{"n_layer": 11, "d_model": 384, "n_experts": 64, "experts_per_token": 8, "d_expert": 32, "d_shared_expert": 0, "activation": "geglu", "moe_layers": [0, 1, 2, 3, 4, 5, 6, 7, 8, 9, 10], "router_score": "softmax", "normalize_top_k": false, "routed_scale": 2.45, "balance_loss": 0.00608, "balance_bias": false, "router_z_loss": 0.0001, "init_std_router": 0.0157, "lr_router": 0.00074, "n_head": 6, "n_kv_head": 6, "head_dim": 64, "vocab_size": 47622, "norm": "rmsnorm", "norm_place": "peri", "norm_eps": 1e-05, "positions": "rope", "rope_base": 10000.0, "rope_fraction": 1.0, "qk_norm": false, "attn_scale": 0.125, "tie_embeddings": true, "parallel_block": false, "extras": ["capped logits"], "init": "trunc", "init_std_qkv": 0.0245, "init_std_o": 0.0305, "init_std_up": 0.0351, "init_std_down": 0.0351, "optimizer": "soap_variant", "lr": 0.00721, "lr_mult_o": 1.21, "lr_head": 0.0111, "grad_clip": 1.0, "warmup_steps": 200, "schedule": "wsd", "decay_fraction": 1.0, "decay_shape": "linear", "final_lr_fraction": 0.0, "batch_tokens": 65536, "seq_len": 1024, "doc_mask": true, "train_tokens": 391300000, "steps": 5971, "dataset": "wikipedia_en"}
Below are experts of layer 3 (counted from 0) of a mixture-of-experts language model. Rows are named router (the router's row for the expert), gate (a neuron's input weights, with its number), up (a neuron's input weights, with its number) and show model dimensions 96-191. Each number is 200 + 30 x the weight over its row's rms, rounded and kept within 0 to 999.
Before each expert's rows: "mostly gets" lists some tokens that are sent to it at least half of the time; "comes after" lists some tokens at least twice as common just before its tokens as in all text. This comes from a sample of Wikipedia text that the model never trained on. Tokens count by the router's weight.

# expert 18
mostly gets: "5", "6", "0", "4", "3", "8"
comes after: ".", "3", "5", "1", "0", "2"
router,171,223,214,252,199,222,198,197,235,223,213,219,191,218,162,179,196,248,225,179,174,162,195,181,228,190,187,167,170,171,231,220,213,209,169,144,165,202,204,154,202,151,205,222,204,303,173,216,201,170,171,162,178,170,254,185,190,267,187,147,209,153,251,170,179,183,233,213,138,213,208,179,172,236,193,175,193,213,152,191,227,196,250,205,168,231,221,183,241,202,242,169,180,225,203,218
gate0,181,238,228,255,211,198,213,176,208,225,264,238,215,213,173,194,217,219,224,186,229,112,174,182,180,142,205,185,191,175,198,212,197,196,233,168,157,193,247,183,197,245,200,178,160,241,179,219,224,159,167,233,187,240,219,175,246,206,187,218,148,253,162,177,135,220,191,221,189,211,169,182,151,213,225,214,192,179,225,226,210,184,217,167,216,214,198,233,210,188,189,198,239,230,180,223
up0,200,173,142,191,172,172,164,232,199,232,179,158,192,211,207,223,209,181,154,200,193,251,260,204,195,245,175,191,240,229,168,203,212,189,179,163,199,186,168,224,198,142,172,194,251,175,192,211,198,201,211,210,207,212,182,254,184,207,178,164,189,187,227,221,252,149,174,160,253,189,245,201,180,183,205,159,205,201,210,168,192,189,180,222,234,154,184,160,216,196,207,174,214,207,244,171
gate1,213,199,213,178,157,189,164,169,140,213,229,186,213,204,214,216,199,220,211,204,149,174,164,252,180,218,152,170,196,238,153,145,212,131,191,188,233,216,183,196,218,180,252,192,147,189,188,210,167,128,184,212,205,130,186,129,225,237,175,213,205,231,139,201,209,224,203,167,187,193,227,230,193,198,161,234,194,158,228,200,228,185,248,150,182,246,216,233,213,235,200,202,222,192,162,212
up1,185,185,210,237,243,210,244,248,260,225,219,233,184,189,172,183,169,218,191,208,217,198,265,184,210,190,259,274,216,172,240,234,195,261,202,210,174,188,198,247,185,226,167,220,215,213,208,194,199,287,213,162,214,233,183,243,169,164,242,157,191,185,221,218,180,241,188,240,218,179,239,171,234,217,193,165,195,229,197,157,208,209,151,232,200,147,168,171,200,176,221,201,181,220,232,172
gate2,206,211,148,133,210,251,236,189,202,232,208,208,235,213,222,190,264,171,168,204,202,177,190,181,201,175,189,188,265,171,187,192,259,170,219,169,245,255,169,201,183,222,139,178,256,217,244,175,156,190,221,235,187,196,215,231,158,192,155,206,151,191,209,221,182,234,161,199,197,219,204,182,208,196,196,173,165,181,198,202,234,178,194,217,228,225,208,192,255,219,184,182,201,226,220,243
up2,223,228,155,166,227,214,271,204,226,229,209,218,210,193,200,195,240,188,179,203,177,181,195,191,194,183,177,174,249,195,204,229,233,188,197,169,232,251,216,214,173,214,143,197,220,167,207,169,197,205,216,231,206,183,194,228,161,155,176,186,172,197,224,239,193,208,199,210,211,191,203,190,226,185,187,195,120,171,222,186,240,183,214,199,231,187,247,201,265,246,179,178,206,222,220,203
gate3,234,147,164,210,177,180,214,170,278,170,208,171,280,253,255,169,169,182,203,187,175,175,206,212,167,218,199,220,166,179,192,205,237,214,215,229,226,165,256,214,249,204,208,276,200,226,139,258,210,217,239,248,229,180,247,164,188,188,174,188,192,200,192,220,166,194,163,219,203,183,185,195,262,157,194,214,202,217,182,223,136,198,235,206,178,216,150,253,240,213,230,179,161,243,168,180
up3,140,207,166,192,163,241,208,238,201,242,188,212,190,173,183,186,174,215,156,206,244,179,174,184,217,178,191,168,160,197,181,240,214,225,203,206,148,200,181,165,207,228,241,184,182,198,210,200,182,206,198,188,224,156,134,232,188,179,286,177,205,214,155,177,213,157,189,174,190,184,209,174,149,220,220,175,219,216,247,145,210,187,222,217,227,162,253,240,231,220,226,190,246,202,251,231
gate4,253,251,227,210,216,204,201,144,216,213,216,208,241,198,188,281,141,231,187,170,185,252,186,195,185,250,193,173,212,197,190,217,182,169,241,217,192,180,205,253,218,165,195,204,188,153,225,166,205,167,248,178,219,200,212,193,236,201,182,195,197,251,207,145,249,199,204,199,182,216,232,173,175,227,184,229,202,215,206,145,184,165,205,158,221,137,174,207,199,201,154,171,201,153,217,171
up4,170,171,217,218,233,207,221,149,170,228,211,178,209,183,167,186,125,182,180,160,165,201,192,186,216,192,244,189,183,219,226,131,193,162,148,179,220,143,167,231,259,260,143,206,183,230,193,214,148,197,205,204,214,195,194,166,155,182,209,280,227,249,200,226,209,190,216,186,181,221,223,205,155,200,225,213,211,188,184,172,250,189,157,237,232,190,208,187,202,243,146,222,213,192,238,154

# expert 44
mostly gets: " \"", " been", " both", " be", " '", " $"
comes after: ",", " as", " was", " of", " to", ":"
router,160,193,250,224,179,195,209,176,233,181,217,231,155,268,194,169,184,183,188,142,161,170,210,238,197,227,211,149,210,156,214,182,224,234,165,168,137,192,157,194,250,172,212,187,211,213,161,215,171,183,170,167,199,225,171,197,144,238,192,167,233,162,221,223,239,187,273,120,152,216,247,183,184,146,164,185,206,214,137,145,117,260,225,211,191,164,201,200,212,225,201,190,149,199,239,225
gate0,232,195,270,179,257,194,176,177,240,190,172,199,296,191,193,148,194,260,197,183,195,206,215,209,195,210,214,207,202,245,193,191,254,172,202,236,185,236,204,231,185,199,235,245,228,229,202,227,207,216,152,146,181,261,175,206,246,201,180,205,204,196,215,218,165,170,216,190,278,171,215,267,220,168,241,181,200,242,171,173,164,186,254,204,196,221,214,247,188,172,213,215,213,175,200,218
up0,273,204,207,195,230,157,218,195,182,167,168,201,227,223,168,153,192,230,220,214,229,164,171,196,156,247,200,183,163,244,200,214,202,129,201,191,222,224,176,208,186,209,241,224,218,189,217,260,235,170,183,166,216,241,208,220,224,214,176,202,238,185,162,233,175,148,168,185,216,171,163,253,177,192,188,213,184,245,212,165,216,167,241,205,213,200,249,198,180,165,189,228,149,151,195,203
gate1,205,203,212,258,143,237,184,225,171,189,247,223,163,172,178,131,187,211,148,221,212,220,209,202,212,214,198,181,170,267,217,261,179,207,142,189,216,169,218,207,174,188,178,161,205,192,214,217,185,227,185,182,132,193,162,224,219,179,245,204,202,191,271,182,138,207,208,213,213,277,215,194,213,224,210,242,132,240,213,220,193,256,167,175,173,213,272,215,227,201,185,142,164,226,160,241
up1,182,194,251,138,224,165,219,181,227,228,233,169,146,172,211,271,230,266,174,182,178,174,258,153,197,194,135,199,213,218,187,186,222,137,216,145,177,196,209,223,181,202,203,181,148,198,188,196,248,195,190,250,206,136,205,186,271,206,159,184,228,186,219,199,149,187,238,212,222,180,209,205,183,202,165,242,175,219,213,223,229,261,191,175,258,237,239,209,191,219,220,226,234,167,185,173
gate2,230,193,220,215,235,205,239,156,275,200,226,155,210,203,204,171,188,260,239,222,130,227,155,186,237,220,176,214,225,157,233,175,203,162,218,232,173,171,194,202,213,237,237,109,220,218,210,197,213,192,151,185,201,245,218,216,201,148,187,225,216,135,257,252,230,218,237,148,193,240,212,172,178,195,241,170,177,261,133,168,189,205,177,210,184,206,223,200,167,265,213,180,163,217,210,228
up2,194,177,201,240,250,188,155,183,152,173,169,170,234,195,181,166,217,131,216,238,224,218,145,204,216,218,157,160,177,158,219,164,182,212,223,189,192,209,176,220,203,164,302,222,217,233,188,239,165,187,195,177,189,163,231,174,169,208,192,230,191,204,196,183,215,177,191,234,271,190,205,171,212,209,223,183,207,188,213,204,197,199,206,242,201,151,201,260,155,223,201,156,233,187,156,232
gate3,234,179,255,192,215,169,189,231,218,199,230,241,186,184,210,126,213,183,212,257,118,234,206,205,167,223,161,154,236,204,213,173,160,213,210,205,181,171,194,225,210,207,224,252,170,230,150,298,201,182,238,197,232,160,174,210,196,167,226,156,216,178,236,194,180,181,238,157,274,147,150,241,161,194,180,202,194,229,198,202,225,173,278,198,205,198,226,199,205,226,207,224,200,195,195,238
up3,155,231,187,247,208,213,177,173,202,215,296,172,184,192,163,155,191,195,217,204,189,189,159,199,208,169,239,183,202,234,186,249,182,197,244,193,263,209,190,235,177,211,193,220,177,219,248,250,241,196,191,236,182,227,195,196,205,163,228,180,191,189,162,177,210,243,147,214,244,172,153,188,190,220,199,221,181,188,171,209,260,178,215,152,191,185,175,204,216,215,170,268,174,149,172,237
gate4,207,214,174,171,207,196,189,155,179,178,194,234,239,208,230,186,202,239,205,177,165,229,220,222,208,219,214,158,156,183,207,154,158,239,183,182,209,254,190,184,211,161,144,229,222,205,171,206,129,159,212,212,207,183,191,153,176,189,167,183,248,183,190,186,176,152,221,135,206,263,212,196,194,221,180,151,184,259,212,193,179,217,203,238,185,190,160,212,163,234,165,194,185,224,209,231
up4,189,145,188,223,191,215,158,223,204,190,236,150,160,209,220,222,166,162,138,198,177,197,212,194,223,179,225,187,170,154,194,221,207,228,190,190,218,192,198,170,207,232,199,209,196,244,171,166,209,180,174,225,139,197,176,221,176,183,196,225,167,200,197,193,182,251,214,190,220,164,201,206,246,206,212,203,192,221,150,194,133,192,195,171,196,160,239,174,240,205,216,197,216,141,208,225

# expert 24
mostly gets: " |", " —;", "%;", " Density", " ", " /"
comes after: ")", "%", "0", "4", "6", "3"
router,168,213,244,210,218,201,202,197,224,210,267,174,200,216,228,145,221,242,186,139,201,169,190,189,168,242,196,150,167,116,226,234,207,206,153,158,201,200,219,220,196,173,188,196,212,266,164,248,173,179,156,174,215,177,212,221,197,221,133,160,189,184,270,139,157,219,204,181,130,245,191,182,172,209,167,196,219,232,139,180,166,166,227,211,212,157,197,263,195,206,261,179,222,198,216,191
gate0,207,165,149,199,219,197,134,240,234,274,235,230,189,171,152,196,222,180,176,168,233,206,203,194,219,183,218,183,157,171,192,188,208,148,192,187,216,239,192,193,207,193,207,219,207,256,194,208,226,212,189,213,133,187,193,166,199,222,173,137,216,171,221,160,220,228,208,185,207,175,253,146,159,228,226,227,170,187,198,152,163,163,239,162,218,187,183,221,212,145,193,194,209,223,226,202
up0,197,216,220,176,217,139,213,229,160,110,194,196,241,225,173,223,206,155,244,205,229,200,202,220,188,227,264,228,265,176,192,209,165,213,215,201,211,188,175,172,166,206,215,182,181,174,201,205,199,214,206,132,247,189,242,230,230,188,207,209,133,214,180,243,224,178,181,244,188,260,182,234,203,186,150,163,204,223,183,257,225,261,181,191,156,191,192,196,206,251,160,194,206,246,159,185
gate1,153,197,130,231,191,179,189,212,215,207,187,268,235,179,241,245,162,216,170,168,189,219,186,222,190,212,136,166,187,226,154,191,229,181,183,185,172,208,188,228,207,197,161,235,196,226,122,201,252,224,231,177,218,181,209,262,222,210,262,206,205,208,218,226,223,204,199,215,213,289,178,185,244,171,191,152,244,158,225,175,207,225,174,212,200,196,178,209,175,206,192,230,209,209,188,199
up1,225,180,175,192,178,172,206,213,187,204,211,236,184,215,234,188,213,200,120,179,220,219,207,231,236,175,186,187,176,218,206,274,175,217,197,194,212,249,248,233,214,201,168,220,282,226,203,220,254,202,212,209,177,183,176,252,216,224,224,207,226,187,239,217,196,206,190,217,248,227,167,185,205,168,237,141,180,207,243,147,170,148,166,246,192,172,193,220,154,182,230,185,162,239,191,229
gate2,251,174,155,219,222,218,220,162,205,196,215,197,206,184,207,247,184,221,180,192,180,202,194,199,209,262,174,193,226,150,178,189,240,239,179,165,184,199,165,215,199,174,194,179,228,234,222,241,162,199,228,182,167,193,211,195,206,248,205,279,217,208,221,225,205,235,189,248,201,276,175,179,187,252,210,223,172,199,189,194,137,235,180,167,212,157,218,183,183,206,229,220,190,174,209,185
up2,155,215,159,188,193,233,192,239,146,200,159,227,192,228,208,174,158,238,254,176,228,249,227,223,176,215,193,191,134,219,197,156,206,170,174,152,209,165,196,229,215,202,167,167,206,273,154,161,178,219,196,201,149,158,195,204,255,240,129,196,203,203,234,224,207,201,142,149,193,239,174,196,217,193,171,179,211,221,210,180,169,260,158,218,246,189,170,177,180,228,154,177,248,221,196,140
gate3,175,198,166,188,229,163,220,202,265,195,251,163,226,203,193,139,265,230,269,200,222,191,215,277,190,213,178,182,176,184,193,177,203,189,232,256,212,148,195,186,193,143,177,168,180,210,157,138,218,224,210,172,245,188,244,192,168,219,225,222,191,232,228,180,195,222,242,248,180,207,179,220,119,170,182,183,207,183,168,185,181,198,189,179,206,203,184,185,203,190,235,205,241,196,205,255
up3,198,207,226,199,190,206,175,181,146,221,154,225,179,203,206,230,146,201,181,208,194,220,186,137,214,205,219,238,271,201,196,218,187,228,212,154,186,213,222,211,211,245,217,211,253,209,219,255,226,198,187,226,207,202,196,181,238,203,182,188,233,182,177,230,192,199,199,139,226,194,211,155,264,219,222,187,176,223,207,221,203,231,202,192,214,201,199,223,203,178,165,180,188,189,173,151
gate4,214,169,140,233,191,212,167,182,206,152,215,214,192,215,197,239,203,192,221,223,204,208,181,175,184,233,220,208,190,184,136,204,199,240,246,176,165,229,216,136,182,235,182,187,179,199,202,213,176,157,221,161,158,201,230,240,195,206,196,179,194,217,182,193,210,185,166,228,160,267,238,160,208,213,213,200,198,256,174,196,159,164,160,169,205,227,226,204,191,204,235,202,202,183,166,237
up4,261,185,185,203,172,213,169,181,212,203,171,208,216,183,193,194,219,139,183,214,122,189,153,228,162,250,205,287,158,161,134,213,190,193,223,236,203,193,185,174,200,181,206,246,242,170,206,243,157,195,201,185,188,181,207,232,198,174,178,204,239,178,153,218,230,146,165,267,225,244,280,190,222,246,201,159,202,195,198,111,178,167,212,227,197,191,195,219,198,210,210,175,197,191,189,198

# expert 19
mostly gets: " W", " B", " A", " L", " S", " C"
comes after: " (", "\n", " \"", "-", ":", "/"
router,144,198,222,198,202,201,215,205,228,244,241,208,187,193,213,168,139,251,195,183,173,161,168,203,199,245,236,156,196,156,211,183,219,223,172,157,173,178,229,187,219,212,187,205,258,267,166,258,151,162,186,169,218,182,240,175,145,190,204,205,248,103,284,173,221,156,231,178,190,226,208,187,194,192,168,105,201,242,136,199,187,217,205,214,188,210,273,200,239,272,257,172,152,221,150,190
gate0,197,176,203,207,174,190,200,173,208,181,199,199,245,212,212,208,169,167,222,225,209,220,203,216,195,266,200,132,255,195,181,190,263,179,186,243,175,193,197,227,178,236,180,150,195,163,186,176,227,193,230,212,185,151,218,179,227,180,125,221,177,221,182,173,191,221,191,175,252,212,286,206,137,218,222,196,226,166,141,173,191,175,239,191,159,153,211,194,258,198,201,191,184,239,196,195
up0,215,226,200,232,194,226,172,241,199,193,233,221,176,210,187,213,247,227,175,202,184,161,161,260,202,201,177,214,256,183,203,225,205,252,257,170,227,179,211,193,240,158,251,215,187,262,201,185,171,175,169,184,224,193,180,186,179,178,274,193,194,224,237,234,146,238,280,195,212,210,173,208,257,215,178,202,183,199,191,229,220,171,211,173,193,163,172,185,171,214,172,187,200,147,202,148
gate1,216,211,214,154,194,170,226,239,208,218,139,276,206,203,198,145,243,214,213,214,228,201,181,211,172,213,246,174,212,146,185,222,211,235,224,210,183,170,182,188,166,232,199,203,207,232,163,224,208,218,228,170,199,221,161,192,145,194,204,216,184,168,148,205,232,162,207,209,224,217,190,193,163,248,156,176,171,192,193,220,215,223,154,160,195,248,217,259,195,217,168,201,172,196,140,195
up1,249,192,209,191,173,173,207,216,223,183,177,259,190,169,166,132,212,188,216,243,241,220,223,142,151,221,211,153,185,206,197,203,191,236,244,175,194,210,159,213,170,214,250,189,210,208,184,184,212,207,201,205,158,188,172,148,184,223,202,223,159,203,187,171,171,176,225,211,234,205,179,196,206,230,187,143,184,214,203,222,281,213,160,187,178,258,162,205,159,226,229,212,217,201,156,169
gate2,225,157,217,174,232,194,195,134,188,230,149,197,193,190,188,247,196,185,182,250,151,212,181,153,191,216,261,199,122,213,148,205,200,223,218,221,251,175,221,216,195,206,209,256,200,238,196,184,130,243,137,168,200,184,182,212,198,217,196,212,223,166,201,252,197,171,164,189,191,181,217,183,180,137,200,147,193,194,235,194,180,171,161,167,231,171,208,193,208,172,190,198,185,142,186,210
up2,179,205,161,152,153,191,233,224,201,192,194,218,237,183,180,189,182,208,209,184,204,187,190,249,246,222,225,202,142,226,246,179,208,239,223,193,222,216,181,259,180,204,225,216,190,214,210,203,167,244,189,154,217,218,160,312,216,255,193,172,161,233,187,249,214,187,210,177,231,192,197,225,231,212,155,193,183,177,216,197,232,251,191,156,226,233,213,226,191,199,176,219,179,170,150,159
gate3,147,198,218,240,196,202,248,167,146,227,199,183,218,167,175,191,236,218,147,207,214,208,174,229,198,141,203,193,191,157,228,142,183,234,244,207,238,180,205,176,231,178,209,225,188,207,184,171,187,192,186,175,212,185,161,209,180,222,227,205,220,178,146,214,161,167,216,156,175,180,121,173,154,190,209,171,199,159,167,169,228,182,179,232,170,192,226,191,187,230,160,184,153,242,213,206
up3,201,191,223,203,174,171,195,177,120,224,214,195,213,190,174,214,221,214,155,180,214,196,157,189,189,104,174,197,185,172,209,171,209,223,173,193,256,193,168,183,208,173,226,251,184,166,222,187,202,226,144,165,165,200,176,244,154,230,202,202,228,174,194,204,199,172,217,167,154,137,157,212,140,184,221,157,197,201,199,166,182,210,198,192,173,164,206,236,182,222,141,177,223,188,266,164
gate4,215,196,179,177,209,191,200,207,183,241,191,166,225,199,170,185,214,213,158,239,182,204,211,239,208,183,251,214,208,207,179,191,210,169,213,258,170,188,211,190,197,244,135,165,172,131,227,252,149,257,221,203,222,281,221,186,199,229,173,233,184,175,217,247,229,218,132,175,192,183,196,221,159,177,192,233,188,199,211,184,228,230,218,193,210,246,233,164,190,164,246,189,192,218,219,211
up4,229,232,231,198,216,198,224,227,139,227,200,171,181,223,190,190,199,227,172,219,218,189,165,223,220,180,219,218,188,180,237,159,235,148,222,218,155,204,216,143,186,259,175,172,170,171,216,203,198,204,232,189,192,227,195,180,172,213,206,196,220,173,212,253,238,271,152,158,183,195,244,179,150,193,204,167,226,184,170,232,211,225,165,207,259,190,206,157,145,166,235,159,176,226,203,153

# expert 20
mostly gets: " m", "   ", " c", " BE", "the", "An"
comes after: " ", " (", "-", " \"", "2", "/"
router,144,161,231,232,238,208,203,198,186,191,219,219,188,152,212,155,208,200,184,183,175,170,180,193,207,213,232,153,186,143,238,241,211,212,189,189,186,156,198,216,245,211,196,171,248,265,168,211,148,166,168,192,206,186,189,150,215,225,225,163,224,170,170,162,193,167,242,179,195,190,167,180,193,194,190,164,203,205,157,170,187,185,205,232,196,188,248,237,218,238,248,193,164,213,208,226
gate0,182,232,199,186,203,205,232,253,248,196,182,226,211,203,181,172,200,247,213,236,144,192,228,111,179,190,181,191,188,214,153,143,226,282,245,246,202,174,236,202,182,219,160,237,189,187,195,233,148,180,212,199,169,192,179,227,176,166,183,221,190,198,172,223,214,173,223,203,196,139,235,190,208,269,182,165,208,192,163,227,159,159,212,243,195,216,218,151,247,194,209,231,174,195,201,205
up0,210,266,201,236,172,142,146,262,245,183,203,206,200,188,214,189,188,165,250,175,157,155,238,187,207,226,216,146,194,220,177,228,168,192,211,238,255,236,193,215,166,198,235,210,214,208,200,178,229,213,207,225,213,237,173,155,227,166,156,171,205,249,211,180,218,145,169,257,183,231,223,209,241,198,209,267,235,187,234,248,188,225,228,212,162,219,168,214,182,188,191,174,283,215,220,193
gate1,177,140,177,160,201,146,159,235,161,188,197,180,226,119,150,248,241,216,153,228,208,205,146,294,193,195,226,173,267,188,196,212,248,192,215,244,215,183,195,221,243,187,254,158,227,207,189,178,196,253,197,201,250,186,155,237,228,163,250,153,177,230,179,198,210,221,191,216,238,200,219,211,227,181,217,202,215,170,199,148,176,149,237,173,231,188,231,219,214,178,197,247,170,158,128,177
up1,220,183,216,230,178,272,224,213,244,142,197,215,264,197,197,198,214,151,210,160,200,174,187,180,225,209,131,163,169,150,180,182,184,203,158,199,209,200,188,192,176,141,239,205,195,227,160,148,212,209,247,195,213,197,213,196,189,184,248,200,189,189,215,181,189,251,228,256,209,223,212,181,196,235,200,111,203,192,233,186,196,177,192,231,186,158,160,173,185,166,198,190,256,172,184,223
gate2,246,213,246,158,247,165,180,189,119,200,173,192,222,178,198,224,130,235,220,244,204,196,193,222,209,188,224,173,235,187,216,173,197,195,267,223,176,191,180,139,265,228,215,146,232,195,196,252,211,189,271,173,227,190,174,192,176,179,234,210,163,168,182,203,186,245,128,178,235,218,202,193,201,155,163,147,214,217,133,224,163,174,197,193,215,179,244,216,214,229,190,222,215,203,216,195
up2,222,171,206,244,148,227,265,143,216,196,148,204,205,236,234,208,219,183,189,187,185,190,212,221,215,193,203,181,205,153,268,201,126,165,194,228,154,199,181,200,192,251,231,228,221,198,213,153,191,185,210,164,193,158,237,213,160,230,247,138,198,237,203,249,204,198,213,203,149,177,176,175,231,211,227,202,214,213,173,161,212,220,224,138,191,209,216,205,178,225,147,179,174,196,276,192
gate3,207,144,135,152,283,239,197,189,199,184,179,197,166,264,245,171,224,164,183,196,124,196,114,183,177,209,186,193,179,206,196,228,186,207,171,189,186,226,144,207,198,217,186,235,229,190,214,189,200,174,195,203,188,216,190,248,238,148,206,175,232,211,162,245,213,233,199,181,172,221,155,185,198,163,193,201,181,245,202,209,206,235,205,203,198,134,184,195,208,228,192,209,111,184,159,219
up3,198,166,233,236,151,161,194,189,189,226,239,171,223,187,227,216,147,229,247,205,264,177,231,212,237,189,218,182,244,197,208,164,206,224,201,209,214,194,227,175,232,213,239,150,185,201,176,208,190,199,203,181,224,166,212,187,180,200,210,188,177,184,246,191,193,166,175,166,213,146,184,223,203,236,202,217,254,155,193,230,219,169,201,247,244,176,219,169,230,180,192,194,249,250,221,121
gate4,149,164,208,220,248,202,224,174,160,209,140,148,196,165,188,215,213,207,205,192,180,195,152,231,177,156,182,199,219,192,181,158,205,161,177,210,190,189,204,212,195,214,202,163,141,244,222,189,142,197,156,188,242,159,187,198,188,214,126,219,256,186,153,217,190,208,175,172,174,188,171,161,194,160,188,204,152,204,242,208,199,158,214,183,213,156,262,172,187,175,175,185,126,195,221,163
up4,218,231,193,170,171,222,139,219,164,216,267,236,125,225,200,269,224,172,251,227,179,244,226,181,183,193,225,175,209,226,187,262,190,193,188,223,251,179,160,184,217,157,165,244,218,149,182,193,218,263,187,213,188,155,215,224,242,189,190,179,191,197,253,137,188,191,188,198,203,204,217,215,241,228,225,221,226,182,153,211,147,197,216,179,201,219,201,206,214,215,183,231,240,188,191,226

# expert 51
mostly gets: ";", " ===", ");", " |", " ====", " —;"
comes after: "0", " ", " —", "%", "4", "3"
router,193,179,199,242,204,165,246,204,239,204,283,226,194,205,174,127,222,186,130,161,202,206,171,184,195,244,187,170,232,148,238,218,203,224,172,168,164,160,199,209,186,205,161,193,186,281,156,226,156,183,175,153,236,194,244,202,194,209,172,158,184,156,285,186,198,212,236,140,192,276,190,180,179,167,131,144,199,212,144,214,174,185,220,197,182,179,193,270,188,235,277,204,250,208,213,235
gate0,225,187,224,146,200,190,208,227,219,206,213,160,220,180,206,196,214,223,135,261,172,199,247,204,184,192,184,182,203,259,195,286,221,199,205,223,185,202,180,215,223,157,204,192,241,126,198,196,209,206,170,160,222,163,150,264,162,184,240,198,213,157,195,189,238,186,226,203,181,230,161,206,214,171,190,176,179,189,219,259,189,184,200,212,161,173,200,233,190,216,221,223,188,187,283,212
up0,197,149,158,244,196,175,207,216,110,156,230,188,161,225,183,168,202,209,166,196,239,225,250,263,164,129,225,272,259,217,238,209,156,208,233,188,147,177,190,219,183,249,174,226,190,213,124,136,174,207,221,211,226,231,213,196,198,206,193,237,174,217,206,218,227,238,193,212,194,167,246,187,238,174,206,264,188,193,219,185,232,201,202,203,215,171,231,181,229,215,183,194,214,210,187,199
gate1,210,277,176,191,188,234,140,205,202,219,176,236,187,223,236,174,200,234,149,212,189,233,183,244,167,180,233,164,203,140,213,155,149,205,191,219,122,186,197,248,238,199,178,199,141,249,182,227,219,179,147,229,237,218,135,179,203,192,157,170,177,196,129,189,196,186,192,214,209,214,248,186,217,207,180,183,187,177,196,170,203,218,236,194,242,230,194,164,213,174,195,219,255,173,176,219
up1,214,271,133,165,198,218,198,179,244,200,205,254,171,215,211,198,219,215,145,214,180,226,198,264,167,199,201,213,173,208,236,220,150,199,236,222,171,216,215,214,220,219,220,165,140,186,236,245,223,188,149,241,211,182,179,214,201,197,189,200,218,213,121,189,142,196,190,256,255,211,207,206,225,253,171,202,168,168,216,145,171,166,244,236,235,197,256,151,193,185,186,207,190,154,198,190
gate2,151,154,224,233,175,197,152,183,248,217,216,212,190,187,215,231,280,181,191,214,180,211,222,212,202,177,169,177,207,221,194,240,252,179,183,189,195,198,210,174,168,202,190,196,234,216,156,204,211,223,189,191,221,168,210,217,200,158,205,173,223,188,194,192,160,170,214,213,208,162,227,201,183,202,211,256,199,199,153,216,189,216,155,140,196,191,230,211,216,175,189,190,154,181,186,164
up2,156,170,188,186,218,215,258,179,171,236,164,213,216,165,174,176,163,219,175,156,194,193,171,235,180,223,234,246,140,141,223,126,165,200,170,200,225,203,193,231,211,204,205,163,187,230,146,224,190,236,208,226,224,168,194,152,193,232,207,255,202,226,229,217,237,225,214,215,188,213,177,185,213,174,183,141,164,230,217,166,188,205,250,256,212,190,164,210,189,264,219,195,231,191,196,190
gate3,221,191,217,197,221,153,210,236,272,191,188,232,238,186,244,193,153,272,159,196,219,203,222,233,203,187,203,184,181,185,219,191,228,199,224,238,187,204,228,184,177,202,193,214,220,185,141,204,203,186,210,184,141,156,194,165,212,226,171,180,207,195,201,152,166,242,179,205,205,192,242,221,216,226,214,212,218,195,187,171,160,207,212,185,125,177,190,173,191,187,216,224,227,159,190,213
up3,222,206,198,233,189,226,159,174,204,219,238,209,178,235,224,206,240,141,213,236,187,166,220,205,236,150,259,148,186,216,198,250,241,200,182,162,186,131,149,181,209,192,197,238,203,174,220,175,201,179,191,214,197,214,155,251,197,185,228,182,172,186,164,218,261,166,222,201,155,209,224,168,207,180,228,232,203,222,163,175,209,233,214,213,262,258,205,202,228,193,216,180,174,217,208,250
gate4,203,198,168,220,230,175,195,190,178,196,226,215,218,214,207,196,210,220,148,178,141,211,187,214,222,214,175,214,301,284,218,180,202,196,198,211,178,152,214,226,208,237,191,210,246,238,173,175,192,208,203,206,237,196,233,211,208,233,240,263,177,179,209,197,200,158,221,165,224,268,200,198,218,184,180,193,158,189,170,192,266,240,180,180,160,244,146,213,147,213,185,207,214,229,201,192
up4,176,226,220,230,233,188,195,227,203,177,113,228,180,184,223,274,210,185,176,159,177,230,147,174,187,184,147,231,248,214,197,212,177,201,219,237,168,166,229,187,223,245,182,168,199,236,229,202,216,205,162,216,208,172,233,198,175,225,223,247,183,189,224,198,220,119,158,206,238,222,207,197,215,222,164,256,136,175,189,208,225,208,192,212,206,229,156,179,128,181,214,172,144,205,209,150